config.toml
num_hidden_layers = 20
experts_per_token = 4
d_shared_expert = 256
hidden_act = "swiglu"
normalize_top_k = true
balance_bias = true
lr_router = 0.0011
norm = "layernorm"
learning_rate = 0.00175
weight_decay = 0.12
schedule = "wsd"
decay_fraction = 0.835
train_tokens = 462400000
Below are experts of layer 17 (counted from 0) of a mixture-of-experts language model. Rows are named router (the router's row for the expert), gate (a neuron's input weights, with its number), up (a neuron's input weights, with its number) and show model dimensions 0-95. Each number is 500 + 25 x the weight over its row's rms, rounded and kept within 0 to 999. Numbers have three digits each.
After each expert's rows: a language model's description of what the expert responds to. This comes from a sample of Wikipedia text that the model never trained on.

# expert 1
router:519509441475515492461510480528476532522482531489520533524502491444507458482541506545502476491459477466492545487450532494528504455492550473532482482497450480506474530484510472464474454487516471524506485511491496450485537489524524498496526506491551485524479522474520477522480550469544526496
gate2:483462471558505534526449498518517480563511530537519536529482522527494501478472515529501501481537448508469518514462529525533506561511511491531505472504477453491505470513504455514506490493530519498478508521468507484524539493475507516481497512512479463482475533512503501483522495528510529481
up2:497507509539468457501500475504474505469504498498504507491521465545497492503538474511476470526481487515503481524498433553494532526501505553473484514527496533488493494517484518476510501550482510496499457514547486490493514471550480499491494507456485476507516481506536500486492522476461540510
gate3:509483481496482505489538497500471495465523494449526488511520424465472477492478507509510480521500484494499502536481446488521518521537516470491465498527493500503512497519483480486485507473482488522486505554535498518514497500496489530500492503453497515557524449499518480505475513511536499465
up3:516489526527512497483453439509525529494504551509463501494482536500482515491556476510533512509517519478474504511542517474527492499470508495471512472546509475527451478469493548530505495507437469469491538477497497484494533494523482538476512498534500476483486475490496526507488462482482482523
gate4:478502474528464510466470489442463478513456512503499519497507484523476509493524524536476480507550543501489526498508442520441511491501472501516468473499504525488513498471489494514470539546541565442492473531481503465562509509523502464461486506461498428494508517544499524477522528499508473481
up4:512537500503505502506510531496510491483492544472460496503508467477448478540508464495470486554509534477524500497505463598484508517509499514509530434530492518478515451530517481505503520489475510490458525498475483517489511515510534454486467516497529524500482478495487556511559510508490503510
gate5:487541493457497503469510501556492532531490456488517527480526489507531509498541535507520536488482504439500525514506495502543532521499522529509486520472479450515467534493488471477480497485491456563463512487518464502503478460471496482499551518478545518516455492493489472475536471513529516463
up5:552498501557546500517484478467517512502506494494532552506497492489494518482494483507514508494514516511506474494500529510533469533518481520491517506501470502529537539487528492490519561505529479493523497506472512510500537490493512546496505516449516501446455476495480534507441531462457485518
gate6:499514484507462517525493494508437506501532491517439506472457440495484481479500506480529485480514499508526504484497498515534532466485513476510483532509479492488486533441480495494479522459510451493507477470487475505489461500485493535511510527523570468506490502519481525508488507500505490505
up6:491495489470531497495525453504489517501508528524500512528518444507520529454528532489497479509514465483497485489502520514528492486497480484485504473540493533478473496452483517521503495519476491561485474503537502493516462527454505488459527503514496499470478560512466481503504474513566489484
gate7:492490477504473493499521497534501545501483478488505523524507493452519492492500544484487518516517510495456507474492486510518533461506452527506532491504503554502530499503458505510493505493518487510538495511504491541495490476490491485518460476508524522537479505492486523502511507496512493460
up7:496483523539504533449467465526501476454535512531546504493515542523543501491474501504491478527463527491540460465502495500503510544498510527516501501483507510491495532516509491486511461490473476514491543539496512495487513432509496495489525448486484495454464461532493483527558521527470501510
gate8:514514513480492477496502543545475500507457524489519519496490512494513513504442486562438515474457495471592524528499533480496500477496514506458479553515502473518494469478478482547499525461475479474537509519537459505489551496522523514469438516483515514491524462492486505493530539504544467441
up8:504476507506508498551487464517527509530474467500528520482536483483486519518500492501492480462512477518461519503521493505465569513450483527512522480545489552524510528539492507508494498484449483481519538522506501485515460530484511478501482515489506484492510499500482504455498471457471498510
gate9:513475496512517469514508529529492549491525513493523525477466455469482468463521488491568536493524518486503471484496482496508551468530540531490534514487521484488518482496519505538502468477508481486491479507514466511508487554472529477529441552466477498506477479493489543503517521475517488469
up9:460491508483493560542508483494446494539480545505506491499475509506502442504511488502478548496485462474517452463511479494457526515499513508499470504460478512525478536484565501545515483515486485478494484532520523473540504509503534462497500485531523468512507509540467519488482500571485518499
What it handles: Sports results verbs. Sports narrative words and verbs like played, scored, finished, tournament, round, plus event names such as hammer throw and shot put.

# expert 7
router:518484448549489550499476511473465497550490530476531477505519502504495470536505476521478478505488468514459507514515460516465500486536497492511517498536494511531464511476495473527494495509500457493495484505537504526504539479502539463480555485516445495495498503510500522492514433497467478465
gate2:514506524480449518448466474486514484484502500505498519481430493471498485520504519501486528480451513499528487499512464514485507479481485484509503480528548533516505480482471493513490471550455506491553494521508479497462484482530492495448493487497479510462528490482530495526486511487505495484
up2:548487513535499542484456478502524477462528535476496529524478429488532509529493520470485484514493555514532513491552489563489511548512496529498477477547488540527526498445454515520497496512476460494448445477480468526519484484516511415491507524474472492474518498485512480504483501510490490517
gate3:504489457467490491517520519528500481549446483487519492437508509503508499554505486500485463496547504535493542510546480550487492529499495471492521501448495522517502477514501498532454540520496487478484530429473529541518500489525508476496451524480507473467501479482515517517494519502513486518
up3:483472514510507469487513463464484507488474508514494485500550510486469480497474515553485521497504499534464473515510473499511514579487465493516509518508459461491496460499507474500485474496508478543517510506495475458498547487476494475520503511486501490490519424496513490513510503507497483517
gate4:472508495513436472499506474484548517496483491454477472473492494525472525515535468460523456509523499518537505520482506480486500503466510512493476457513502513505501482484477501469515506453505498488493556482539488518502473455531498499464528489515521543441486489512455520506527501495492481545
up4:492481485471467505485517489472504463472497536501465467500539516557486511505467506525559458498501479532493494463472483485501520501509531484538548490489513491462553549491519509508490530573477500525515503494528510540501477474486479467502503473533485488494515523541493524536470479496524535492
gate5:464509487487476488511530507510481550507494452482495503486540448454479469483513516485515527508514468517492488492504529510519477468516526484506555473513461492499536503489454458456521528532506537465476500518512500510485452549521490506550466496509520495469500501509539472527533507504491528485
up5:497510514458473512494450481495490496479512511522522480467494521509484518476503492492510510456508505499496508476444459481481475504501458470498450537454478475513505487477515490524552467434512495475532492502563475521505509519508522532524520523510492490528543530494448509526491521488511446530
gate6:499509487476499481507471513542465466564518477445492511521515500487493482523507517478505469535508513504510494496512504529496497508528485483475489473481496480515501522505514479495500502467465482518460465498514533524511474550503469479476514494492492490531477492525504522496523468516505511497
up6:478503506459511554505503453486556474470497531524482501518482495465537525509501492494552523518521499483501528525522551512506475502473482502527488482530515523559510513522498561458513475432522479507469506499518499526461509481471487487487439507491507516480503467543437569508489492496504524514
gate7:508460484541508505483492523494482498482450571469501462529539510464513475491463489511472519543514496487479495485489526503490475471514495506531524505494513477515545481468495530478440504500513532530537503529485522518518519477518499482445517502514502482503547559494484498453505536529469484465
up7:571530494513505490463528479447501502511519465474541508500478518501526488525517478530486477494536517496496462486521522488541455487509453485508484488508482491497491474505484452529488537487502473483506471521517500510466554511550498504495500513505509492557530552479494506480468518494515433506
gate8:498515460484480473458497530473469524510510537496505461477523512482451461501516495575478479482533522492507474505538474486502488454512496482503549544518480486486455457545504522502497491501515497522525497505510522547476508507512486516540508469480457497508474516488461476499495530518495477507
up8:451521520462471455483462512491495477493534509491543499538529551550499511447546512535455477508562441489489500501497524507532537495501491477494502504478491538524511494498548466496521525488488473541466441485496498554497497468472450451479454483551496494545489519524526478476542503519474500477
gate9:530537458564499478460533511512530546512479516453518479510528517539493514504515490494484462524522485462510421474471488489478485495489509545480502502507472499500486525492522532509490490493432537493514484507550550536567469445528532518486534481494522518498492503483500516524510514495485511467
up9:488490488482527515519516481480533520519479478521474479487542475504532466476485484508491516526489533479484507472542439478499512510534448512480441505471484535488475494507518543458549489488513470492525496519565506496484476495483504501503514483523472539483491473486513517544501501500512514506
What it handles: Hyphens and date ranges. Hyphens joining compound words or year ranges (carrier-borne, Austin-based, 1991-1994), en dashes, table line breaks, and month names.

# expert 3
router:503480480481487531511478513489506549515456509474495499501458510469499513441505519465526524469545520506485529498511501518460507505498465468513473503516494470486519480487466483525540520462527544484451508502495516550552538504529468511532490519549492503516494504497445513509504528486528516524
gate2:518474506518448473479526503520498512541475460480551500497487476493485521508533550486495491506490471471514530476493513493488504490492500470479506502485493544454462475492463527504542458488515482483511502483521495509490533590505497485498562502488462491506534490474522519479528493493480516545
up2:462534507535520541478497454566492468451465503480527529540494525538508485545507512502512538448515548470522476528542464489501467467492511491479491511518519488514439457509486478512518482493514490510496520539543495488483482504485487454497505543502510483518493509490530503518481477438499474476
gate3:494457485498504520501499493485510527523485481465474532466453467472507538495486500462506493487524464513496518486492482516485471516514473499484478486497547522487536494490489501518520479551514530450475526493492512492489474529476496458443520496503433496489504473520512477550484536438524465518
up3:510468522464514497494549490483518503498498502462455477470517475479512506479483495478498500504564534533504514494520475476498491436507479475496511465486492504492496455502496518521513462468512515479466534536494495528517498443500479518515503516512478510499479504529467481434536468494530517479
gate4:514497475484502554463498500491513498502471514524520476500493482482482490507521435473542476497541451518552545535499501465510505424526476516479484517490549464553502453501506545544522546505546491491484493496503494524518508466495468509499507520514508527516515472508512551518516452490500503529
up4:544515523535557465507513526500511513509525487450476514514517498482480528497486508473470567501476548504455496497466533496511464468543509487473495519494512534490525525528480463496484500530510543491557499477481502522505487519535451534490467495475486495490478487441538486537480470525532559471
gate5:409515521490506494484483521501514511464466489500496464500519475505473487470523457466514519482521518499494496493470514470490492547499505520484462516475535499504475483486505502464515511515532510509536543487512524534488532512513549542503515501518500536489486520491536511533551487544506516502
up5:466486528556446523434495467553483501548492529522495552523474530475507477506503528509488549463520486507456486470514499467513532514506492476483468549463525509508514465497477505498511484546538476514494515478486518476479509492504499497527485480541530494507507462513492470487444533482519452531
gate6:488504517477490538526453474514512487524512482421492452474489512461516507547441510513492513555536532528443514483500534475488500519491502513500494499526443502492492533527460490489502502491482505484511481499466510473516529476486463480482483466511484486529477488510518486518498467518521509498
up6:522522520442476476475486475520497498511478505465504505562483526481530511504491505481511524471516541472483502494519507473471443519516454474498509479511508462498454517494475513521443509511495521488432529426509510525505528571523515502491514481497472470485485519485457548497465531536493479499
gate7:509525516481476465495515499557539508509528459483455515514482465518513502554485494450509526499471484501477520527470510516535484519517492470510530455419538493482507508501462519518475475487527502528488473520478461504496492473527492554523469495522541486499504474492509468540527497489502510499
up7:498491493528517495507502507510490441492511429508513506523492525547490549517515480465498483514517461496498527504478528479489489534480530497501491475519507494504497485426552513439495530530456491506541508523510520485482476471495517483491516527494497510527514503517483489461492503509541560495
gate8:499469498511468441536519506494484564497470519521506497520494534501500499502470546530520491516512516484454501525513468538524535499501484480521530502494480476457467490491507533529493450519524542468479516539515495510484505506526492511518490569502498500527478516536529490506493499512538487477
up8:535487508496473446493488502509515457490512491502514476505529506498476491505522496502528514520507533426535479513515486453501513470493483495529520492489457509525479488503515494460477498475561482552519525478489532525476481457486509546477505537481502510443483522463512514533488508501474522515
gate9:533481528488517470489526495484491502485470461499502487482501503482536483457513486489485533496480493499499532452514518521479517522517549492503506510509535503499489505521495532505452553509514470529509486476513532523525528510496525510460480493516492476466506501510512459509521500501486510518
up9:487446490452485489488467477513520528462530495490479467483440549517472510502520464500529527508492485532514497466514504496521483494501480481492527524497490460465449492442523487472501486476509502510531508492451490494533516468514511500492573495452494484514477498498502434509503526480467516521
What it handles: Decimals and past participles. Digits after a decimal point in statistics (41.21%, 2.39) and past participles or verbs before by/to/as, such as surrounded, confirmed, designed.

# expert 39
router:487468523532521526442466510461485549472527485533506545477501512512513523468492496480488520515514534533508503493499504477484498508484494501463508508475516509490515477531516487523535492501483480454454492496521523545546489482514466484459519463535504476515469486474522512490489503520473483494
gate2:492460524514483487504546498483492484516494484517516476457524534529482510507486490487526526530504517465550464482512539555518574513484525520488527483483481451520511503505483500450491481522503478488554514489449485518507529502500464461517493506548494519494515491506495506461520462533502504482
up2:497514518511514472483536501520503502493530472491490508502537459495538481529487539511488457538529533464525485558475447531517512513557512529477502518537506483463510518539483479480518520531461501499494543524505507502520461511478516508494540527494531516523514460500471501487497490508473495437
gate3:502498474516510493506494481535448527508462534487519535475513518507484519482476507512468456510509473538505482518504569505521497484484475531567516485517491516506479474454481492473495495486537504509459538489473509499418481510497504478534525488503538538472512548527493488503501499453501463519
up3:502503446551479498511518526516475471482486524512492501531542512523511478498488524532489497502457474474467429503488509488533519483516505497506498475502480509485523506527501490492451514544497507515490517468555520493531458517512514475489536484536446525472524559504446513481482507490487452493
gate4:480474489497483495516487505492527496514524557465514533537462502475460575511474517501511457460481496487475497529494506493490500505466490467505483483472459541507503476493512489491529506504521509545487492455528503535470525514462503522472480503470491533448446492503498462480523502509481496479
up4:511511493509504500469528502534530496513467518503512522480501515503476484486468499509520531516482535520483517501488487522509509511511540497484488482520475512510518472516492477485482476474503532478476514485490494494515527503537534527521492506524537481501482466474454488568522507482494592465
gate5:467500529531508493491491432534527499511493496476485478469447478490511492496517524546514524524509549486511521492535448518509528507512471512469533517502514480504456491519527488471522518473504498478486537496448507476470512497517449496436531483475485539504472511492586565522482457538494534539
up5:508535500508462498497553516507490438503499451512537485477483480519483514501506466475486514455529473468502500503505474495535536535518494516521521541495500516467518508535498532528504523516482462556512534493527528484494489472469489487468448519485538522503533496516484555516470469501511506502
gate6:524500509487517461508494501486498515530498520461486506503524480529540499433491527521500492506532458504467489516475495440514488464464474496477482476491545470499512493536487468488533487501460459499512507526500533538514553531482512463491480491510496508496469520544491479476545469471483542475
up6:491482502489500512477471529500497511559527512471460467493489509477558513478521516522516499467506526523502508494528568486490502491446476471470481476515554479518483490511508502467494524507493497509506481539534515562527540509489496491507474492486486541490493497536504501498501557458507501495
gate7:476470482509516519501495495501433510520474535504532471506542494499499520519449511526520524552514518479505518479465504474459541531473478485525557531496476498525461453491517511489503449494497473454494490527512536515488465502475498539510500474505483522490515525505539526498487533494501479492
up7:488490520490527448526492457483485512507542485500543448517504512470487490488499549547535513499521524521462525486484507513471472518479525501520529475475479496496483478525506515479477440516484515495473481503488509496512478518532463461486529505484494545485523515458513468499477512506495517461
gate8:504495521520497506571492500478515558464506489505497538441492471489480543524485521503499506501471461496502512476506463479539511488501531523490483487454552463524503509480494500502527507503514502480579460493446516535508521483489522467455490457511535546477490514486562533513542482512485494489
up8:499511486470519503503447488520561489457505466504497510557540487486501490540474502514526507477498504526501493487495502514456527529540496508454522495489484496467506473515509472496487517512488514492519473506523479474519539511509509496474499506472505505530502494521497504485529474469541481511
gate9:496481508448514527475530492483537505478504495510489524523484496475570531533470502514519523495505456515478498505526465438544496495436500496510497483493558507506545498480495469503518528462451493498510503520497519547510521506484484457477457457502481566509515526523512500510520520465471480496
up9:522493558489478517497517481502471538520501499517547520506463524488519493515486471543510432488482540510505519509479483524510508459543464527525496530510468523478470516522492516473490500556511487513524511512513504470487514486513533481465527502479561474448496520446472509490494486461505521505
What it handles: Sentence-final periods and plurals. Periods ending sentences and plural or head nouns closing a phrase, such as students, countries, forces, market, United States.

# expert 40
router:471465497478497515523464519476521528512524516505466535508482490502507507489458517502463451502532506510530479494504551482478511470499504537510500488491530501537496527563530480510564519483488457480519459500508517560468493520499450475490506491499487526481473482501559493531542530503442504553
gate2:511457515490502452538506518489526496490488507461489500531520472515519500471537494510506505533563496483553518479516545535489499440470497494520477492486513520488515469495497510474512537501493534460532489525452512536475583506511515481489510498473490513485499538481484504504522477476491484463
up2:486498512554528502477484531490497510444520506474518508505491494491540496500452538481479526486499522495470494504541525485540497471544465505502525514517450527468521523491512505495497488555521519453497505542497524468511469495476477507504479481544540453469552482497485524503498517500495513495
gate3:537488467524524561522515483456503535493489501523496488489495461515484515496518479562463516484497508489503502484556448501521517530525510448484456475468509484493490502529543469503500545471489519498510484494518515496497524507511481486482528463458536527518503470489520527504524508502473485501
up3:501503508471452462531480509550486495488501499488520495541495490536510571477460535506518492510520527508494481507469498493460497494513475507502552535467514504471475522468496490524509518453532499523491521530510495493458564509505471499525514519463481493498497512521465513521550483495440515481
gate4:495478504462528456536510498470492486493530506575510504459524496499472516506562507498504479494464525553562517544488502481504516506525538498494527507481551490523501486496530516480510490512465496478482461495541503499563454526507501492467454526474490492499517474488512516512501471512480493528
up4:501506525508448516507553482479511462530500510482496531474569477448500442482530483494494510523475460530532495519513487491514512492512482534533496482506474496478497491505491490532512466497512470509530487517490465492508531513498546523470503466495544495472510421492457515511553503499511486448
gate5:516512529552489435457466464496532508464502507475500462497445496496501451502443473534522515505538541500477470542498521556487493497490542533506491457493455486504502509470520496497529501508504481495518504525502516520474500491476455522530474473503535508489502529512483531489467513503467503488
up5:524507485488487517490534518491512518481515481499452516488513509508473499477490517523495474500485503499539473466487540522475487478488493434472503465512489505480493559470496481443478524461515505502463459483502499519496495514490503510532507478492509526511502475505524539469483526554532477480
gate6:461498497463495507462474512498509501496562479452519511467521473487499535482492511491503528493576532478505500463496500490473505506517474491532504483503538500508487477477500478491460486541536509494499528508502522499538527462488529502506525505561517485468506495504462493492472483495533529494
up6:494508524526496483484505517474527544492523492508481485493483526503491480515501500470488493486481536505523486451503469517500480535490491479477491508524494488528488513458539486522483476515540507497482472499508528479511458497487545505485539498500504482502512466507442477477459499478485486464
gate7:495520500491501528507496517495500472489481467527498523450498490548501535507494460538502473480511509455474512443547463454489520531501527539540513461456528542501471479528500510480490521477508483490500526480531485483490490494510449494483501503499519498482501504499498481461531538472452516485
up7:477535466510531503496559536509501470494569511491486484485483498519495502522511451477491513459500496525493505481465528518497546485499475499504469509551490542501462507451487487489499440513504503476516504450448494514505505487487531524528477505498494497533516507488448494532503523539492488516
gate8:507513484498493465539484477530524520496504486500490490509461480512497525492475529527503501517558486501491514494552503517550513517524459470516499491489463467518552506554501498497494491510528501517520491481481520519497510539532476540541473471499474500486500486475512489518500503492544496520
up8:487498511504507457507467537528477526472524567504528525498485512496521491548479486513494507501468490468468455519502461479440516486497464468478500512507506486503468502488488532508496516461477462521502541467476515485512468534487522486477458505445456465487500519504487438485510501521487483467
gate9:516514508505523489476535503501485538474512467486476549504475529513490489483473490529485498503517500478533486526559501512524504487513488466498478538510470477551519526479499464466505489495497515519486484531478507489472530477471517491482507514486506495500485511510512504515462508516516467551
up9:498425548487500491452488544529449499498510500481500482537490520463483503470482501506467453494507469514483472528480549467499543495499502507527512526482495458500481521507491467494507540509524492507469463547489486494490567522483465526454478477475473529512471505499530516531490505496466535536
What it handles: Auxiliaries and modals. Modal and auxiliary verbs and plural subjects before verb phrases: has, had, would, may, could, they, plus s and to.

# expert 0
router:483474502553497470486514511524471512520496530514528498481489461491493498487473515471527475481495481558525476532469479507512490551509459520525477512514476489529515477542508513490448518524480529474505544519492507520495500473508546494535473508492492491496520497508500477523524514509552509467
gate2:495488485486482444512466510491513483477484519465495494477499465433503498481552461500467506524484477535463528494530511498480486473488503505478525518469480468484497467522529505499523480448458498497494512515490502541518513476471524505469505530466549500512504532530491534500490475491513490537
up2:521452500453458483517465487532479519521497528504489531511481431512560513462532504506478493464513528527473521527463472521519519501484514505495459480514479501528551531486493489471490469523530543499485507504494512502514548522508520541472513498502479465512545479506493504488511532532477531507
gate3:514486480526523473464511501489523521517501533529485454472504511489485526522459495493481500493509525524526485504457538520454471499538522498480488484512543512534492466471489498480494479483492497472506540474466525497508534491512536503501462472503497567463492528461490460500503495475494522496
up3:484502517503527494471489507513459490550531544496473491491484530487528520494500475476492504520497568541489496505501497532511525512512528495525461456481499527555517498523531478483486561459506537516467494488494501523550538537500507522495521485532467510499463534528506468459508483521516475460
gate4:471492537495486506508495514524515503512477498457493469526505477482514523469475525470524526464494521486493468485524448494533505543521480502568491492537454503522447487486537504498466492507522513489461523532444498482495510521518511512526507509503475502519476473524516460457528504492524464483
up4:459457498493474517483531516472516459452479454476515514507530511520447447472497499522498494531491508463537447520490535486497530458471529504467528500482498507492451505510524535537498478530488464495536504497483505495500527524501518457509521536528490497484469520500478528491483514533492509497
gate5:528470519514518456464497500491537464502506469469491491536524520515513506506512470527527571531521491530458458485463510513487507486494471527510506486523470537575468479538535512480564480463525524490493533551516446467531503480463470463506490508513520501475463502478527490456540477480555529481
up5:513476487500500527536482515503534499535516530530501500543499465477493481542515510499514481511516571478490523513526487502519504509491482541471458503513515468521488489512516480464492519511532466544497477511514498463448481567514480512531498478522497485510500450510481532471486489491461483451
gate6:534528473549467522510524521488520496517522535493492474516516472497519522546484528525522460521496502496515490495499528473502505514535469535518492560528482495556471467511521536519479518484476470496457507504506496496451494488502515499487494492482562502521508538486495525563496512456501532513
up6:533501473508483501479512516505482486543525531468491512463501516494474485516500493503500502477447490493476466480513535472493508502513542505513508484511527506457490485517502469489499511517519510431463479475532471494494565497493496500477555510513492505445467526453503520491494528512509498497
gate7:446457490484494455479584512507527552503472477560466522453491470482476473482481491527506510490527493534507497537498507490473482476511481518469505470519473527512491508492514496478486483475513514511465531485489481504474534495518492455470471548488548505476497519514549487518522442475542491544
up7:492513511497515520500476487527514504484506484509492470529475559500498520521550488488481490523476492506523519471522471505554504485465474493500489510491507503498501521463454512468539487508505504531521475498474476499525505493554491505441541473467450513510481526458527498526450534526482567467
gate8:518538517501526530450522484478468502491484504520495486494546485528512492513482489473521546470526501516493490504493460535504543430519501463533528501552512490499508475560516481495515496475521524467499477508472472474482522551516481543494530505474505459499492501501463493486461490497497536506
up8:547494511506513483495521508495470507504501532442510496533512533501526525528499504471509489500471503477494493487508565533502504508527448464505508462466573454491480484455513487489516462516500523487561506485497506537487506473491474533511479523494511502532478533522508513463486538498514559507
gate9:543480502486481562525460525473466504574471482499522532484479475499453456494469484505469457529532516530493488499494533503502513533558456488522513518517482467522477499506486503484516500503523527489494490540521466505487517506479477510482496516502524481517453489503501510499501503496486481456
up9:495501498533535480498506483517509527493518492490480524488494515467495477460495489549493498508558541474507545498458509476501511503500491472414490518565520469498528518507439494475493463522506492500445508497514498475476457523497525535489555531475519478537480514479531522490515543542457461498
What it handles: English given-name starts. First pieces of personal names and surnames, especially English given names and Mc- prefixes, often in sports tables: Geo(ff), Tra(cy), Mc.

# expert 5
router:458518524510496497489495509469517451489486514501556494520462493505512490456503444451517515439480499488470472506515532485457479494492498551524456555475554482491454452492476491522521508491496530485542506470495479523526454486527506557462506501470498506521493509509507505472495494508488478514
gate2:501524470477533442502500484512536466490534492429473448556512494547497504512524492471527514497508506452558479528479518502443465476489534495498518500500517514525533530504519514510475494455468512487454483474506480533503487506496462542514473496485451498495480457546456484504485494513518463450
up2:528491477478477454491507494512505479550537468541539476524495507569462448511506513479467510457513469500496517484471470554463487528495486445444488507492524559546540547503503463527503576526514532483504518526476474495518500482506509483501516529554466461525504501470546476490494528479506479525
gate3:520563527493485532473496515466520490502449510502517497515493487476491499466537519495543499479503505489527445560447479464460484535506465519521488515509496519504489482490481511541504492497502495478504468520519509530500500515476498493516545441486508525521492453443529513510489530486513510499
up3:510477492485509485512477510526495507502515524524499473489495502497497453503484456510515520497510526532536507475472510508457546473473483470511529517505516552485460484476535514467456529495483493529522466458475497503513508451447498524465502502473502480471519546507548471502458505524504515508
gate4:486483512497511486514502522507479485505510493476531524437495452480538524483444460503522505503551512510486488486485504461491515497522509486508512462466501446469475450494499514483512479505498512474528489487502491487538497499505509536492459517553513494474506487502493513515494502512491442492
up4:496499513507570502529541525495498486495436537551538488524498485525496496514479483474494514518493510509498499494475525441485499498517460490509547484483515530487523501475450466483473467498510481554528522503459508472536509521524513457460480492505459490486555468499520477514490524500527508510
gate5:511478534462506488482484559499441491453503506496501503514501479484506556516469515490465539508425481490498516484453490489511481541439518496518490503494501514535468473497491491453517485495504528489501529475500497526496535488458482522530503461522499454517515484542507508493538500477522458541
up5:465489478486507549554477521500502450530514438461547523518533488508484519495468499514513525453553531472537503515475502460475494498502507511484538482467494453493473461513536536501506494482545448532458557499500496499484490509514510477548474523484500478469519508464488515453519508473533499560
gate6:454472515507507528507497497512480501511459493500515532518513503542497503523522489440539498493526520512512472491524543534474488515479526513468513510496484468507485502496494469464495491464495483515511528504502485439495513504512493535476515498501502474453495458493503531550533541492476540446
up6:513526486539509513497463538492540480472496502492535480496555545522523475472539540513523513538533506487535558506507466462517510504480506507534504503459531528500517490500532501463525500453517513459485506525471478476470514486485465524473507529459505514523477526491505469478483534499455507477
gate7:506536516482531486526521543507551519487487525501504488509529488517495511471486501470515449535462474487477568506526489500513499513465467485515480527483485503466482446516493481487488508493517494478530522472498523502480497494480481501460505495501490486511485535501534536474486491514538503516
up7:522514486509477511502488471475477529501482522506461476512453556507521532499514444545513490529529472488461459488474564517475482506499505490485491548516573496531523481499535480478490476502508479541529559455518503485501488467503496472476498500544498469508528523490494523532500496512498476485
gate8:453492508515543468466529481493496482510518491504510469466501519518518465514536488513525519509492492501475502486518502481521431506482504496490500521495511475491510487549479459500502528496483487487520463525529491538445508496513507496461508507517510475521519495561540520493510461513501483501
up8:520536507499493469474489499486504504484487475453506481537491510467509512536550468501460534494473521525455481455513497492480473474502487490514539516497501516547524478535458523500529554526475474545518496462468528487463497508513499494519478526472426475540543467506442507486471533465488462519
gate9:493502494447489509524510516471502474496553486478491503527502504513463534467479499493497533552528532474530532507486482492467544551467545511517505507506505480476491533511494486522507505504484535508518509504526501484503514540550452490505535487452481504505489513506512492527496510448506521533
up9:516457499463481519520522510500497497518503513515587509508468500535521488507555469476552469478510535505475430523520455471485547486520495515504535530496494516460553458490499499500489491503489479538483510531493471491495508479505464489506470543473487525498522487529495462510466526550536472521
What it handles: Math and taxonomy fragments. Word pieces inside LaTeX math and scientific or taxonomic text, such as \cong pieces, subscripts, braces, Animalia, lattice.

# expert 9
router:439494469501494470496477498494507518534543528475524453497493502527509488534491477548511515488506514514454522533496476478476491503507520500518518497520485467496545510489482520543479519502444507521466468496482506500482462460524501503483516517516528526522463561482451512482476498495538546480
gate2:522484476542464497469521511461518515492507495461537538490468482502521455535454523522445516528513472539509530455523453518478566522477533523501483482427478536509486497492503487543498512537467493519491484520514526483499488488436552474464491533529490533492523501481523479520474477500539539475
up2:524517547457510490473486499488508549484535490554454522460491484498501493501530475480539496441506480475497451469483538498554484469482468485479509477537513523476473484523493518463511496425546506506554510488545475515500513476517500497512479515526508468505487510467438478507540516546487498555
gate3:529462488487517497484509513510468474517568514521499534447490496454527498532490509521514503497521464494511489490496508482551472497520502502478490501466479451498522519477533521512509481481496489517552499532519519488508496536461480484491535518526505486488495508507484510507478446486520507499
up3:482472518539489484491536521481507480524505512489513448489519507537495466495460500472485535487488512495512489505526514483463514518460543530505480496494517505503497522512526527529502515486483497506500483487537562475493522490443487512505510530488508515524508478487497474424488476532519527470
gate4:500486523483441493500509501475460478461484477476509525476518470481472499496518514488514501492479446503462512499517521491495503494537508465482508504490528506517531497491471465493526500490498496463521466512517490506523548500476528496492468538455501502495520524512497535508515530464490524477
up4:474511515562489504488501500495468434488493503547466473493468512488516496487492499492483488504472515524508489526506546525471555482509503490484535530469526534481508533489485488490530508468501532490518483482489521529500518476511502519518506504531477497487466451501531477510500443485509501518
gate5:474491491455523486489477489535506492507524547507547495484551525525471466486493544520511477505529503506513433494493512477490491523499534484511496489478452505506482482548517504516493542462504503490547521475541505523515499493481566502498490474538483494504463506464484520498471526525505495522
up5:442519441508536533486544534455498529548498456466502518487515544489475495467512538524519449456528499445485470502562523504494480499514487522528502508511528480486494507518488519517451517468503490502494495510480501502449488529482483454481505423517537531500480528495468508516480494515512489550
gate6:506477523515453483472456458458533502492512499506500540494495487493475480512528492456526455482515489535580468478516453490479496488500487509502498504501524485471525510457504529461496462485488498513495458537526516541511524502487494516500465485466475523498465473519453499470493502531543500531
up6:506504546507526499518484515484512537548482495560516480486469517479478525511492539531509543581485520522489501499464489488484531461503521483545501482463473480540513435538456480517481542447536506552540509496447513483507538483496518498491518479523473483458510501507498479484477500496478469487
gate7:554478533471486493478498488512528496499498498496510483473542511518528519508513535469501510521530432479526484509479473491479466495472474445478493499478493509516510498510473540536470483537524460439544477519544505511475498494511515498508450504465511511536488521491502482495540482508529490469
up7:467479494504493535468499517480469517500484492492500478500500468470529521519531466503534502494499505444449503487484499504463516510496521478492554515474535534557490509508448507512498509486468491536500548488509513466489519492439510487468487507547487519493498481519517500486472473500493490571
gate8:433535496492453477492502499543511517472493468483560472524479516462532500478502498472506509480536528467502487493489500470508484510488514463498509534518464461513453496604505452520479550504458524492489491534496490488505541506478525484514470478493530497486553541509529500497482566449470526505
up8:456491512525499458482540531509448507479504512456506545504503457536494510486480489526528553535520524507467506491484522489499537502543502488510518470509441462504473505516497482503478514503504503487467524525497426480491507479483495526446509497501516484533512508440514511483478514479480524503
gate9:513497496512532527471465528494494543480523498539526504520480513466474505491439527537478524490495506487508490493475521487470517484514581492509543494481441508473487490492484507486501493467514492526538544474464499488491505529496495484512505512487462492519513533472552523480511482482504488501
up9:504492460516527485489509498490520472510492526519531504509500481513462477536487515463506481450505494529514541539493516508515501500471585510504461468524500537480467523541491531502453511531518475499527522519497502514445503502447521507533525483490511528500510523518520522508495513461538550448
What it handles: Years and coordinates. Year digits and decimal points in dates, ranges and coordinates, such as 19 in 1901, 15 in 1529–1533, the dot in 37.11895.